Weights of a small mixture-of-experts language model, trained from scratch on English Wikipedia.
Size: width 640, 188M parameters.
Experts: 48 experts in each of 20 layers, 80 SwiGLU neurons an expert, 4 picks a token, a softmax router, a shared expert of 384 neurons.
Training: a variant of Adam for the experts, 10119 steps.
Below are experts of layer 12 (counted from 0) of a mixture-of-experts language model. Rows are named router (the router's row for the expert), gate (a neuron's input weights, with its number), up (a neuron's input weights, with its number) and show model dimensions 320-399. Each number is 128 + 32 x the weight over its row's rms, rounded and kept within 0 to 255.
Before each expert's rows: "mostly gets" lists some tokens that are sent to it at least half of the time. This comes from a sample of Wikipedia text that the model never trained on.

# expert 20
mostly gets: ").", "\".", "..", " ISBN", ".\"", "See"
router [131 145  92  75  64 138 113  79  74 156 145 140 125 152  91 178 154 158  91 128 195 144 158  81  90 136 134 125  85  89 162 149 105 165 155 130 164 146 128  74 123 131 104 146 136 162 104 104 110 176 150 102 138 119 130 133 166 147 130  93 125 131  72 111 126 108 131 153 162 194 166  64 134 159 119 119 140 108 136  78]
gate0 [ 84 110  76 104  67 135  96 105 109  98 126 158 176 122 143 148 131 117 139 148 136 127 165 161  95 148 130 139 171  90 183  83 138 113 122  77  72 117 177 132 114 184 175 137 121 138 136 147  87 118 146  91 176 175 112 116 219 114  85 107  67 134  87 109 148 113 128 120 189 130 107  86 144 145 108 129  73 153 103 108]
up0 [ 75 160 105  90 124 131  89 104 130 155 118 167 180 104 128 117 143 137 113 165 109 101 136 108  63 141 142 168 111 113  88  68 142  95 124  76  92  83 152 157 115 144 130 106 166 138  82 135 150 158 102 130 170 169 146 145 125 106  48  68 130 105  92 120 193 104 140 128 148 128 159 147 111 156 164 112 128 175  87  86]
gate1 [105 105 172  85 172 114 151 174  76 111  66 155 140 131 162 119  89  72  73 116 131 123 140 139 154 135  78  95 113 146  88 144 170  94  63  73  84 183  80 153 196 144 104 129 123 111 113  98 138  92 123 147 105 147 103 142  82 161 150  81 103 113 139 166 125 127  82 121 130 168  99 123 156 145 149 103 126 184 136 166]
up1 [101 170  96 129 129 126 128 163 109 111 111 139 165  99  70 143 194 188 142  99  84 103  86 160 157 133 132 129 166 121 171 149 122 128 177 181 159  91  97 146 114 137 116  82 161 149 147 133 107 110 121 159 167 130 149 102 133 166 108 138 107 130 167 136 149  82 106  98 103 131  95 129 168 109 143 103 163 168 154 128]
gate2 [140 108 113 122 138 106 160  94 123 172 125 140 173 178 158 122 174  96 124 125 152 115 144 156 100 117 150 125 160 122 147 118 114 173  72 178 119 166  88 174  81 142  83 125 103 120 166  86 101 146  56  64 112  82 109 118  70 106 176 151  52  99 181 161 115 113 122 123 126 167 115 132  62 101 118 140 131  76 139 120]
up2 [121  54  76 110 148 168 119 176 144 125 136 160  79  82  93 142  94 146 194 135 105 113 142 133  89 120 123 137 144 152  76 143 126  99 137 103 126 159 144 144  91 112 170 157 101 148 105 118 145 165 140 102 103 165 156  77 101 122 121 102  79 173 146  96 164 137 163  57 108 134 123  69 195 157 129  90 140 158 160 160]
gate3 [ 95 158 114 153 127 101 138  89  87 149 122 139 115 131 154 193 122 101  99 156  82 154 111 129 131 100 163 123 130 158 117 130  82 153 119 100  89 154 180  86 132 128 123 108 108 160  80 166 101 100 117 126 107 109 162 132 162 142 119 172 160 129  63 146 147 150 162 205 143 137 161 185 138 102  78 112  63  89 122 111]
up3 [ 92 162 167 148 105 150  86 102 100 110  88  81 110  75 128 165 136  36 122 117 133 192 131 175 150 133 105 128 102 138 138  99  80 167 100 200  75  67 151 151 128 131 123 118 175 191 121 146 101 113  81 173 164 111 109 126  98 110 125 143 165 150 122  80 137 116 143 142 117 126 101  94 120 156  82 115 112 138 117  70]
gate4 [118  96 203 163 134 158  93 119 152 126 100 156 166 104 108 113 163 172 144 105 101 155 121 132 108 130 144  92 200  87 129 155 135 113 152  98 169  79 139  94  84 128 158 107 145 165 126 154 130 114  96 203 168 158 117 105 136  79 130 174 107 145  96 111 166 142 166 136  77 103 195  62  42 185  87 165  96 149 139 111]
up4 [133 161 207  69 103  89 118 130 185 118  85 134 170 165 113 130 112 143 128 154 155 115 130 166 108 133  87 126 131 142 176 149  86 151 186  85 148 120 145  94 131 133 118 124 149 118  85 156 158 122  96 150 163  68 129 165 151  68 133 106 110 115 145 140  70 178 184 200  74  90  94  70 118 176  83 111 155 122 147 110]
gate5 [160 166 153 131 126 112 160  86 164 204 143 100 129 169 151 162 140 166 119 125 101 145 135 106 152  84 119 142  81 182 166 114 113 150  96 100 112 109 135  79 131 127 127 114  65  87  65 122 146 134 172 162 118 113 108 134 192 192 126 101 128 109 137 138 105  56 135 164 147 175 150  92 125 126 122 127 135 111 121  73]
up5 [160 120  85 112 117 163 137  78 100 181 127 152 100 107 130 133 167 124 174 127 174 146 180  92 120 171 103 184  96 131 149 118 107 148 129 103 138 126 186  51 147 182 184 127  77 125 146 118 112 123 117 137 154 133 118 128 172  61 131 128 168 108 127 153 135 153 104 122 171  91 146  90  91 166  98 121  67  94 143  83]
gate6 [190 121  76  48 150 162 115  87 147 212 129 168 167 212 111 180 167 145 132 107 102  96 144 161  98 117 127 162 176 136 152  91  94 156 139 121 116 169 155 148 131 122 108 141 111 155 163 108 110 211 148 118 134 103 133 150 166  93 108 137  87  96 141 110 132 115 131 167 132 150 128 135 149 122 185 145 164 120 133 105]
up6 [ 97 118 130 166 143 156 123 199  58 153  89 180  77 112 120 194 185 123 113  85 116 117 147 142 116 167  86 178 163 126 129 112 117  69 145 166  84 163  72 117 113  74 137 133 120 150 135 126 134 126 121 143 182 145  89 102 159 137 160 188 118  97 139 104 146 167 166 121 104 144 121 158 106 105 145 179 128 143 144 121]
gate7 [118 176 131  59  90  88 155  89 159 125  98 116 103  91 104  99 110 133 136  90 129 109 156  79  72  93 175 105 125 152 154 194  93 115  94  57 136 145 140  77 118 129  56 120 177  99 115 104 138 152 135  81 139 121 142 122 147 135 172 120 188 139 186 179 134 160 113 147 109 124  98 110  87 131 171 140 140 127 163 149]
up7 [116 164 145 192  71 103 108 124 115 172 139 113 156 185 122 131 155 158 131  66  93  89 162 146  86 185 141 157 102 164 134  88 128 162 101  89 136 175 108 145 170 167 103 140 158 102 164 129  86 139 173 113  95 167 129 148 144 176 143 172  75 148 131 136 151 133 110  51 133 119 136  89 113 102  93 119 121 116 172 131]
gate8 [174 120  85 106 136 140 125  99 133 177 127 106 122 112 127 184 147 137 125  74 147 150  97  77  80 107 138 160 164  87 106 109 125  58 143 143 130 213  97  94 114 137 106 143  91 136 120 138 132  81 161  64 140 178 167 189 161  88 181 134 135 115 142 148 159 160 104 124 129 202 146  78 207 142 210 138  69 158 128 166]
up8 [123  69 149 146  85 140 109 153 142 155 182 147 121  72 132 151 150 114  99  94 102 158 121 137 134 160  85 131  92 128 164 152 137 107 176 121 130 189 147 141 118 111  91 168 143 147  86 132 115 140 109 102 118 165  73 131 192 102 182 135  87  99 110 104 154 149 148 121 133 110  94  93  99 147 176 154  63 187  81 110]
gate9 [ 88 138 115 135 153 134 116 140  54 194 101 154 138 181 117 125 111  87 128 110 133 154 115 132 170 154 184 114 106  90 163 136 121 110 147 108 140 140  94 117 107 156  88 129 111 144 125 154 108  90  97  55  98 147  93 182 130  96 141 115 103  88 123 144 146 106 164 137 116 117 139  69 126 119 134 122 155 120 154 118]
up9 [166 169  62  71 130 126  64 126 161 136 129 113 114 158 111 146 117  89  78 135 148 148 145 134 132 148 121 121 133 115 102 178 102  75 116 157  95 151  91 166 112 140 132 129 110 174 115 118  97 112 156 152 103  96  82 164 128 136 100 103 137  73  93 133 129 131 137  71 151 157 114 163 137 148 176 169 143 157 167  93]
gate10 [ 81 164 111 100 133 159 100 127  67  47  85 115 144 107 102 141 164 108  91 197 106 139  34  71 127 142 142 133 136  99  55 163 114 113 143 143  88 132 117 116 136 134 128 115 114  94 101  98 148 171 135 162 133 105 105 135  97  90 106 143 146  91 128 137 101 108 101 135 110 148 163 154 103  94 196 114 148 101 155 123]
up10 [136 162 153 130  76 121 187 155 112 169 151 110 114 163 128 189 139  44  63 139 131 147  94 149 192  81 167 137 102  90  95 103 128 158  87 129  69 211  91 165 119 131 161 112 129 170 187  87 140 105 163 107 115 120 133 100 118 140 125 128 199  96 137 161 205 129 141 126 122 116 160 152 113 136  99 137 127  54 164  81]
gate11 [121 163 101 117  87  93 180 100  89 110 136 116 157 129 110 156 148 205  84 126 171 127  96 133 116 132 190 138 129  91 126 154 147 138 134 136  99 147 105  95 153 120 160 158 103 131 151 106 106 156 142 108 123 125 129 154 137 111 116 157 136  86 115 136 152 188 129 128 199 150 106 138 214 134 118 188  89 126 107 149]
up11 [105 175  97 112  88 140 161 135 118 142 143 106 101 125  41  78 131 153 120 170 176 129 155  99 100 126 144 134 165 138 133 154 125 114 107 157 104 107 158 101 125 144 125 130 102 187 139  94 132 138 138  80 134   5 124 151  92 187 139 146  86 109  76 142 170 132 107 109 177 116 120 113 172  95  87 174 106 167  89  74]
gate12 [112 193 130 148 116 102 164 150 142 167  73 175 175 142 116 146  67 111 111 107 165 111 151 140  75  86 117 118  54 140  67 128 185 164 152 133  82 164 206  72 168 160  78 138 146 132 111 136 114 143  85 118 111  85 131 101 131 112 112 183 162 142 147 123 116 176  95 158 134 166 116 123 124 153  82  95 136 165 180 130]
up12 [ 99 164 193  99 166 123  79 126 115  78 148 126 165 163 123 147 116 132  77 106 129 129 179 156 110 139 124  90 137 155 163 138 194 151 169 110 160 119  80 106  95  91 129 137 202 119 126 136 116  93 109 145 124 113 152 110 184 100 125 137 133 106 191  81 106 118 104 116  55 187 163 137 121 105 105 138 163 110 139 132]
gate13 [ 34  96 106 110 140 119  90 180 137 155 102 126 104  78 139 141 153  97 103  64 133 133 127 111 158 130 118 161 127 124 176  87 165  68 217 163 136 180  70 106 136 135  60 111 115 127  67 121  77  80 159 155 129 162  74 158 120 136  99 109  93 136  86 167 155 120 163  96 105 103 111 104 130 104 189 142 156  94 113 142]
up13 [ 99 148 185 107 135 101 107 102 162 141 165 131 120 138 149 148 171 149 113  86 115 139 121 106  84 162 119 117 116 141 168 106  98 135 199 133 188 132  69 109  98  87 122 136 150  45  76 143 116 140 157 162 108 218 133 143 201  90 149 125 138  81  98 127 144 163  85 150 154 109 125 113  93 104 189 142 124  74 127  74]

# expert 0
mostly gets: "D", "I", "L", "T", "K", "J"
router [125 138 128 110 145  75  88 136 113  88 134 148 148 133  92 120 175 185  55 128 195  90  94 115 122 166  86  58 131  55 109 160 111 124 129 189 170 105 145  43  90 124 127 166 169 178 121  84 105 161 104 114 128 126 106 183  98 142  59  97 110 167  97  95  96  82 101 140 152 176 154  75 138 133  98 168 155 107 140  77]
gate0 [131 116 101 115 128 127 111 134 139 126 129 196 148  88 106 157  91 149 127 207 118  98 147 113 161 128 165 125 149 136 108 139 121 134 145 143 119 108 120 142 130 163 179 105 107 121  61 164 171 147 152 195  93 123 136 138 204 126 138 134 160 109 168  72 139 154 177 199 154 169 123 100 120 154 130 135 124 141  96 139]
up0 [ 66 154 144 130 190  78  83 101 108 182 131  94 130 137 100 166 108 178 128  25 121 135 117  84 114 124 115 108  91  84 125  93 138 100 152 104 121  84 178 153 139 129 137 161 163 175 186 108  87 118 144 159 175 152 100 141  91 138  65  74 105 149 100 147 152 149  57 122 163 133 109 115 142 174 102 179 125 116 165 115]
gate1 [131 121 142 124 165 132  96 121 184 132 182 166 134 169  96 171  92 107 176 122 177 146 151  84 116 162 136 117 145  98 107 139  56 128 160 152 193 150 119 150 143  91 100 148 103 146 123 150 158 148 139 106 108 141  75 116 124 106 145  71 179 120 116 117 159 186 203 155 122 128 153 118  89  96  96 109 205 137  86 113]
up1 [135  76 160 157 100  89 137 121 102 110 146 124 148  97 121 105 119 192 152  87 129  59 197 125 102 107  86 158 178  74 110  93 165 113 134 113 157 130 180 169 136 119  78 136 130 115 113  94 196  31 102 167 142 192 125  85 145  74 152 127 107 143  75 184 100 163  94 139 125 143 168  97  85 108 122 160 191 172  99 113]
gate2 [104 128 104  75  80 127 109 147  89 107 113 158  81 152 101 132 162 125 120  74 142 180 115  92 162 141  68 135  44 121 129 126 139 138 149 146 129 136 159 101 110 136 116 165 106  97  98 131  93 126 141  84 102 137 147  87 100 128 145 143 110 119 142 171  98  97 152 122 116 202 118 164 107 151 123 117 143  94 129 100]
up2 [184 110 147 147  52 124 137 120 104  71  95 212  92  84 180 154 137  94  85 103  82 156 106 125  69  83 143 116  66 110 163 129 189 133 154 118 112 154  84 159 111 110 111 140  83 155 108 108 163 161  80 219 108 134 136 116 105 128 166 119 134 165 135 156 166 180 179 107  77 131 187 116 168 109 196 104 111 158 113 106]
gate3 [115 130 125 114 148 129 104 172 132 135 115 125  99 200 115 127 123 142  76  92 174 157  75  79 144 185 149 138 122 138 110 157 123 183 185 121  99 192 156 166 129 138 111  89 121 145 147 114  65 163 136 156 145 119 136 151 139 116  66  83 160  81  98 147 131  64  80 119 114 168 118 157  84 127  30  71 127 134  86 144]
up3 [146  91  68 153 137 151  50  85 127 157 140 102 119 102 118 127  74  70 180 135 104  95 205 131 119  81 135 161 136 112 111  92 116 139  79 175 132  61  90  60  85  94 157 114 160 132 132 155 139 123 121 106 153 156  90  77 166 104 167 142 175 127 123 127 133 176 170 110 176 124 157  97 142 118 124 204 140 108 184 146]
gate4 [158  85 165 112 109  93 159 192 116  53 107  96 115 114 100 184 137 151 100 143 103 142 163 148  67 113 152 116 125 136  98 147 145 188 123  83  95 132 129 113 144 177 145 140 106 148 167 104 108 128 142 144 157 155 161 177 148 200 185 110 128 127  73 163 106 148 147 138 106 203 116 123 180 149 106 119 164 148  66 137]
up4 [ 86 158  48 107 122  81 115  95 154 127 157 134  82  97 111  98  86 120 136 148 159 196  98 155 132 122 137 123 119  88 174 127 109  65 136 148 127 119 129 102  92  85 145 119 130 138 162 132 190 171 142 116 151 115 103 142 159  91  90  47 171 153 120 129 102 118 153 145 100  58 185 213 133 144 119 108 113  95 148 150]
gate5 [139 119 116 142 111 171 106 136 108 108 171 141 138 151 116 136 146 159 110 157 166 124 199 125 150  38 128 155 175 121 130 141 134 150 163 123 105 110 165 117 138 148 133 103  98 106 186  85 126 174 128 106 138 114  99  91 150 156  65 100  95 155 127 138 152 113 100  95  71 134 157  91 168 118  86 191 167 155 110 134]
up5 [128 171 122 138 127 114 153 168 179 109 169 141 120  89  99 112 109  94 116 170  96  98  86 144 147 115  92 102 126 166 142 122 101 187  86  86 178 151 116 131 138 168  60 168 145 123  92 133 145 140 111 150 161  49 137 105  61 145 143  75 116 185 137 100 129 167 187 158  68 127 137  65 178 151  42 112 160  95 132 102]
gate6 [151 123 160 121 129 118 128 184 166 136 194 108 177 122 156 160 137  81 161 166 138 151 148 100 137  83  91 157 101 130 137 123 131 112 141 116 164 113  91 156 107 156 166 140 105 129 105 216 108 104  85 141 133 122 102 126  99 124 150 152 151 182 148 137 100 150  99 116 164 165  97 157  94 109 166 169 160 163  62 137]
up6 [106 127 134 125 101  97 155 149 104 151 103  71 122 146  95 186 128 175 177  86 174 106 152 147 125 126  97 134 162 115 159  74 133 155 147  57 114  77 204 156 116 114  58 138 150  97 167 138  72 141 147 137 193 186 119 142 138 107 159 132 128 127 108 101 108  94 196 161 102 156 107 124 142 169 145  66  98 107 150 178]
gate7 [109 186 142 136 185 146 143 126  86 114 128 103 144 122 128  81  60 153  76 151 211  93 118 135 177 121 188 109 123  55 151 100  92 175 113 164 108 121 114 106 185 169 106 147  79 126 124 131 157 156 144 118 122 107 119 125 126 150 104  79 153 113 169 108 137  81  88 131 127 127  97  85  78 166 148  79 168 135 182 110]
up7 [136 113 127 102 138 102 173 127 133 141 168  59  93 110 149 127 157  97 121 107 230 116 134 141 160 163 131 123 125  81  93 131 113 144 126 195 114  99 110  41 140 205 125  72  92 197 158 144 140 137 105  78 138 144 109 126 146 113  51  88 101 119 140 100 107  98 113 168 201 122 165  88 104  72 144 112  71  92  69 119]
gate8 [ 90 101 170 123 153 188  90 138 125 152 153  94 155 106 141 110 144 140 138 162  93 100 113 130 124 134  72 117 111 180 113 138 105 116 113  67 153  78 115 127 133 178  76 137 100 140 176 141 129 137  76  69  65 110 164 146 112 127 119 146  66  97 122  88  90 124  77  59  92 126 131  80  85 146 175 129 154 126 177  85]
up8 [117 127 157  81 152 119 125 137 164 155 189 126 134 132 120  70 155 180  95 187 145 133 164 121 172 169  59 112 130  85 141  85 133  85 167 132 165  73 113 100 150 131 124 171  73 156  81 102 184 103 116 148  96 103 148 121 152  97  59 155  94 192 119  90 115 120 140  74 190 114  71  79  91 113 155 127 168 106 136 144]
gate9 [159 133  66 136 118 169 155 147 168 143 123 150 131 117  73 138 140 197  98 109  96  67 109  84 129 110 143  78 162  85  89 152 144 170 152 137 170 129 115  62  85 136 140 133 152 165 115  84 124 109 145 176  96 139 122 168 104 140 135 152 145 154 137 155 160  78 122 129 177 148 145  91 111  96 143 154 121  81 130 116]
up9 [153 141 145 152 182 119 139 144 161 154 154 123 162 115 132 119 166 149 133 186 123 105 111 124  94 137 114 113 156 149  75 162 109 147 138 185 137 149  80 139 112  56 136 116 112 137 101 105  74 149 131 110 137 122 133 213 118  99  90 105 122 104  96 137  77 103  96 160 126 185 139 132 127 146 116 150 116 142 120 148]
gate10 [150  94 126 157 160 108 125 111 170  74 138 112 107 126 122 139 159 105 159 165 139 117  78  83 155 152  85  67 146 169 157 131 143 162 110 179 169 103 112  95 109 119 161 144 107  84 177 152 118 156 169 100 167 120 100 176 107 114  56 145 102 118  93 146 108 123  54 101 128 103  97  87 147 123  98  93 133 140 129 134]
up10 [119 133  99 111 157 118 133 140 192 125 135 106 163 177 133 132 129 119 153 164 138 144 118  69  74 157 127 161 156 166 104 140 105 153 105 191  87  74 182 120 120 104 117 164 118 116 173 145  98 138 137 134 197 113 102 147 133 166  69 102  92 111 130 121 104 113 116 135 155 160 104  56 202 110 144  87 121  80 153 134]
gate11 [143 155 133 123 154  90  74 179 128 126 118 112 160 141 128 103 146 135 109 124 157 116 118  93 118 102 122 134 121 165 135 130 171 190 101 158 142 103 117 159 134  51  78 150 145 101 104 158 136 125 169 132 116 126  96 102 122 157  75 131  90  76  85 147 175 111  36 166 144 183  79  85 141 110 163 136 168 155 119 136]
up11 [132  46 144 142 177 132  92 171  77  66  96 121 154 194 134 115 191  91 131 105 131 118 100 135  93 181 152 110  85 117 117 167 121 183 185 186 101 120 139 138 101  95 142 134 113 118  83 149 100 133 133 110 142 135 158 126 146  99 108  53 113  88 110 146 145  79  50 143 156 165 129 117 138 146 110 100 128 173 141 158]
gate12 [127  69  55 114 152 131 134 145 101 180 134 125 106 193 132 126 151 127 106  89 137 110  53  98 123 141 121 143 122  86 131 122 137 118 132 177  80 143  81 145  85  80 154 151 133  67 112 131 137 140 107 175 131 133 129 157 124 131 112  94  74  47  99 140  72 134  74 129 105 180 126  71  67 141 146  96 127 110 135 199]
up12 [176 100 123 125  78 145 132 154 161 187 127 145 101  94 108 130 129  98  98  69 147 139 196 131 154  96 169 173 183 125 122 136  32 165 152  79 132 106  98 121 108 104 122 110 131 153  80 146 129 151 120 134 132 118 155  84 155 107 175 122 150 145 142 145  96 112 127 121 101 127 144 110 128 138 172  90 148 101 104  56]
gate13 [ 91  94 120  78  87 131 128 148 173  98 147 106 162 155  95 103 138 174 142  74 175 182 147 144 121 119  88 138 137  90 124 105  74 144 112 161 114 148 162 146 204 135 140  73 143 150 148  91 144 125 158  89  71 142  99 106 123 124 175  69 177  57 134 166 115 147 150 121 156  99 210  94 208 146 116  77 165 129 139 106]
up13 [174 114  57 156 165 125 100 161 127 132 100 192 130 116 130 131 147  82 112 157 133  61 128 100 176 127 120  75 139 143 160 168 105  71 176  99 174  78  77 129  88 116  98 131 143 116  94 105 202 137 124 138 163 110  99  69 139 110  72 172 121 189 130 117 121  93 110 157 184 141  60 111  27  92 101 122 124 138 115 128]

# expert 15
mostly gets: " to", " where", "====", "=", " when", ":"
router [144 157 148 126  84 100 121 124 130  88 130 157 109 181 143 180 156 158 107 104 186  92 138  88 120 161 131 102 121 111 112 159 156 134 172 149 155 187 123 128  88  96  98 145 201 185 117 120  82 153 175 150 120 177 122 146 142 158 100  85 153 138  82  64 138  76 113 135 137 153 168  95  85 156 123 133 143 106 119 117]
gate0 [ 92  97 159 183 103 167  79 152  91 123 101  95 121  99 106 171 110 147 174 113 151 101 141 207  93 158 188 142 143 147 120  94 160 135 133 125 121 113 117 122  70 140 152 143 149 145 106 164 165  85 113 127 191 140 134 100 155  87  91 150 112  95 147 148 172 134 164 101 120 155 127 192 119 146 117 100 172 182 138 158]
up0 [ 98  76 119 122 143 125 135 102  71 167 141 149 109 103 130 106 137 141 108 127 165 138 121  86 209 164  88 140 111  69 109 164 112 127 119 138 145 126 111  82 109 103 107  47  58 136 162  90 135 105 153 151 117 167 145 117 124 114 163 115 148 132 153 171 144 130  54 104 116 135  91  77 152 142 150 126  95 112 136  92]
gate1 [135 142 124 143 102 107 137 173 103 165 116 136 115  66 153 130 143  86  17  36 106 119 165 131 117 113 128 104 159 160 160 112 155 125 119 106 169 128  75 139 203 211 155 170 184 101 175  84 110 130 148  74 125 176 122 165 172 132 120 134 122  63 144 150  85 147 131 114 130 121 140 124 161 134 148 138 122 151  99  92]
up1 [126 172 122 144 101 108  94 158 127  75  92  82 126 180 132  82 129 124 175 189 137  81  92 168 111  92 116 122 131 117 115 155 129 128 108 181 141  82 168 156  91  77 127 109 143 144  95 172 190 123 143 146  69  75 142 127  66 136 183 196 118 137 138 141 131 121 145 101 157 122  95 187 119 105 114 133  81  95 141 129]
gate2 [151 139 130 146 110  94 143 153  98 109 151  54  95 115 144 173  95 178  80 120 133 159 107 130 183 122  94 154 108 141 156 184  94 183 181 141  77 157 115 129 149 131 188 166 106 155 112 159 116 137 126 153 187 115 133 143 148 106 127 160 140 173 135 105 144 147 153 172 120 169 103  81 142 184  97  66  94  89  68 127]
up2 [155 122 198 137 110 137 172  60 134  97 125 170 110 159 178 145  82  99 163 168 119 139 116  77  75  89 164 104 118  96 134  91 142 103 123 129 120 211 128  71 121 100 133  96 120 111 134  67 126 153 177 124 141 114 130 127  92 111 134  75 121 116 158 126 132 139  88 127 123  95 155  84 152 133 120 113  51 220  71 149]
gate3 [191 148 148 141 150 166  88 188 139 148 140 162 122 125 152 100 102 145 175 163  97 126 125 147 127 151 128 170 139 188 145 105 146  96  91 130 129 134 110 112  91 112 167 177 130 116 153 151 136 149  96 117 105 149 108  71 112 141  80 139 143 108 125  87 123  84 102 156 133  76 164 115 107 172  65 113  72 139 166 100]
up3 [137  87 156 162 115  77 149 124 127 177 175 166 124  87 168 194 175 178  93 122 146  92 150 180 191 159 157 108 154  95 154  94 147 128  80 148 131 133 108  87  71 116 170 112 146 143 153 208 149 138 150 135 189 167 107 118 130 163  90 137 180 147 173 117 142  94  32  55 149 153 153 160 106 156  52 144 129  96 126 125]
gate4 [ 63  96 150 124 130 132  81 138  76 162 110 165 115  98 137 134 127 149 139 137 154 139 144 187  76 171 101  66 114 103 117 139 145 162 176  84 110 153 136 158 166 157 145 197 108 138 129 120  77 139 156  99 132 126 120 152 139 114 156 124 130 135 127 168 168 141 150 161 103 136 136 112 149 127 172 180 125 121 103 128]
up4 [113 143  68 152  52 165 133 122 168 117 161 191 198  95 102 117 135 102  67 103 104 146 153 174 147 111 122 109 185 119 102  84 124 145 131 193  72  95 111 135 116 107 126  95 185  86 145 198 138 117 112 134 124 148  98  74 188 101  93 133 118  94 144 101 117 136 135 126 109  89 165 140 111 141 139 138 140 206 103  84]
gate5 [164 176 155 147 137 118 128  84 104  98 149 134 106 150 100 121  86 105 124 130 130 146 114 179  67 130 104 109 191 184 117 135 197 148  90 138 155 138 113 132 162 152 117 143 169 135 148 140 119 127 134 187 167  83 154 146 180 193 129 138 112 122 176  85 145 107  42 128 162  87  47 146 141  83 131 153 126 157 155  68]
up5 [140 155  93 137 100 121 119  73 145 180 126 173 120 115  82  92 154  68 145 165 152 151 100  85 129 129 124 155 100  76 128 145 151 133 148 118 126 157 147 138  78 164 130  67 124 130 195  96 130 125 141  89  79 111 140  94  95 142 106 159 123 105 130 130 135 128 148  80 133 116 166 123 150 172 138 140  88  80 119 160]
gate6 [134 157 114  98 133  61 138  92 113 151 109  75 106 146 101  89 185 180 160 104 125  94 150 118 180 125 108  98 117 140  94 120 130 170 137  57 160 152  89 119 201 155 139 123 143  34 143 185 133 108 162 114 149 143 109 130 152  62  78 122 101 160 115 120  96 114 116 140 114 132 129 149  82 206 173  64 146 133 159  77]
up6 [ 94  64  63 170 115 133 153 100 103 127  92 120 119 162 100 157 138 153 148  90 104 134 108  78 201  62 138 164 152 142 145 161  93 176 151 131 145 186 132 130 125 101 138 148 145 134 122 194 117 122 138 139 119  95 182  89  93  87 103  91 142 105  77 155  93 108 135 138 154 141 145 180 136 213 124  61 108 141 134 100]
gate7 [163 135 129 166 106  92 104 134  87 109 127 109 178 143 133 107 113 183 173 110  97 169 181 148 173 154 187 119 110 179 139 140 186 117 132  96 178 143 106  82 134 165 161 146 154 114 155 159  93 133  77 134  90 121 132 110 125 133 126 137 152 129 140 138 157 101 124 141 136 106  91 109  84 157 132 112 118 132 135 107]
up7 [158 137 166 142 138 148 119  83 184 143 103 109 153 119 147 102  84 134 105  98 104 137 158  77 160 106 136 116 150 134 125 139 145 138 140 115 147 115 129  97 140 114 130 110 112 150 141 119  74  99 122 179  85 153 128 162 152 118 145 111 153 159 176 125 154 112 164  79 146 101  96 103 107 165 137  71  83 109  90 126]
gate8 [122  84 133 104  81  87 103 145 124 151 145 160 119 149  96 171 153 152 123  90 158 140 136  80  88 137 140 119 136 106 164 181 131 102  68 129  95 105  97 117 146  86 123 156 170 139  50 131 126 152  73  82 119 112 106 130 149  97 211 173  89 118 115 117 175 111 104 166 132  98 131 130 122 169 182  99 166 122 108 120]
up8 [ 80 185 128 195 110 122 169 116 164  98 130 143 180 106 157 112 190 140 102 104 121 136 107 164  51 101 171 106 177 172 142 144 142 148 112 145  96  91  62 151 139 101  65 102 121  63  96 122 164 130 136 174  99 100 163 152 152 174 182 164  55 150 136 100 103 129 163 111 128 136 127 119 137 105 184 177 148 113 161 105]
gate9 [139 114 105 132 105  68 145 130 132 202 113  62 107 125 110 117 150 131 161 156 116  72  87 120 101  86 174  49 142 131 186 133 134 143 151 104  94  81  68 131 174  26 140 155 130  89  86 154 122 146 165 143  98 131  95 152 112  97 135  92 133 128 113 131  72  44  88 114 128 150 134 126  40 124 145 149 120 102 176 113]
up9 [101 168 131  96 139 166  99 141 158 122 147 141 112 158  92  86 109  97 155 151  60 183 129 116 108 141 187 157  84  86  96 117 169 145 129  98 117 133 175 146 110 109 100 169 111 109 197  65 131 200 133  87 111  82 166 133 138 124 139 152 159 109 183  85 158 159 137 114  93 134 152 119 142 121  69 144  77 129 116  84]
gate10 [156 116 126 108 129 114 108  78 142 104 132 118 100 138  79  86 125 181 156 188 125  46  69  99 154 125 111 129 108 118 165 113 102 133 133 125 104 118  92 138 148 152 121 121  83 155 120 135 163 169 149 128 150 125 158 100 101  84  87  76  62 123 111 183 134 150  67 148 129 153 145 116 104 141 125 195 148 106 124 156]
up10 [101 122  94 142 125 127 121 189 140 122 164 135 133  72 187 137  81  58 188  68 198 150 146 125 190 141 154 113 107 114 117 160  80  98  89 127 104 106 190 107 159 108  75 107  94 153  83 173 139 132 121 142 115 147 140 152 100 131 156 116 160 146  99 133 170 107 201 125  95 123  85 111 166  99  98  71 121 151  90  97]
gate11 [104 142 138  99 208 112 139 104 143 138 106  84 128 113 147 165 167 141 113 140 177 158 103 139 175  88 139  70  82 101  93 125 181 152  85 168 190 106  65 129 116 141 105  88 116 126  58 169 117 116 158 147 120 134 105 162 149  71 111 188 135 127 170 123 112  93 118 129  93 200 132 143 113 164 107  80  68 114  87 139]
up11 [121 167 122  72  63 119 186 120 148 125 155  70 181 185 112  95 136 147  92 192  76 135 152 144 103 106 172 183  47 109 126 105 102  83 165 143 120 126  96 134 110 138 143 131 135 184 132  88 161  90 161  72 138 163 159 123  84 160 161  68 106 117 107 140 104 135 176 121 143 124 106 120 144  83 163 115 112 102 180 157]
gate12 [121 142  80 134 143 163 143 110 100 132 170 139  65 159 139 104 143 100  93 103 132  95 165 140 134 116 149 103  83 111 141 128  85 153  95  62 155 149 169  94 112 129 173 103 107  62 149 140 101 102 128 122  65 148 119 141 117 145  81 160 212 172 141 176 102 149 139 140 139  39 142 115 157 121 125 191 151  70 127 157]
up12 [100 192 158 127 149 118 131 158  58 156 123  87 159 113  43 163 127 161 118 139 133 108  80 184 194 126 140 100 127 108 146 126 132 125 142 190 127  81 158 119 124 138 128 105 107 146 105 108 109  97 169 154 159 135  80 129 166 159  96 137 135  94 137  98 148 178 146 147 140 127 128 104  71 100 117 147 112 213 130 113]
gate13 [189 118 129 122  87 154 140 143 143 157 133 163 180 154 170 200 100 151  84 115 108  73  98 171 164 148  89 111 225 126  88 107 126 176 134  91 121 146 137  94 135 152 166 157 108 219 137 127  82 107  83 166 112 117 133 143 159 164 123 133 114 150 120  72 112 111 188  97  92 102 122 123 174 168 170 119 125  98 150 150]
up13 [132 124 135 101 130 143 149 130  86 114 130 137 103  61 139 153 132  68 127 129 114  82 153 106 164 178 153 164 104 124 117  83 114 172 139  94  94 141 137 150 126 125 151 172  93 126 110 118 153 176  84 107 121 142 159  81 129 116 122 150 139 146 150 180 135 182 148 166 147 117 100 189 133  91 141 160 151 154 101 113]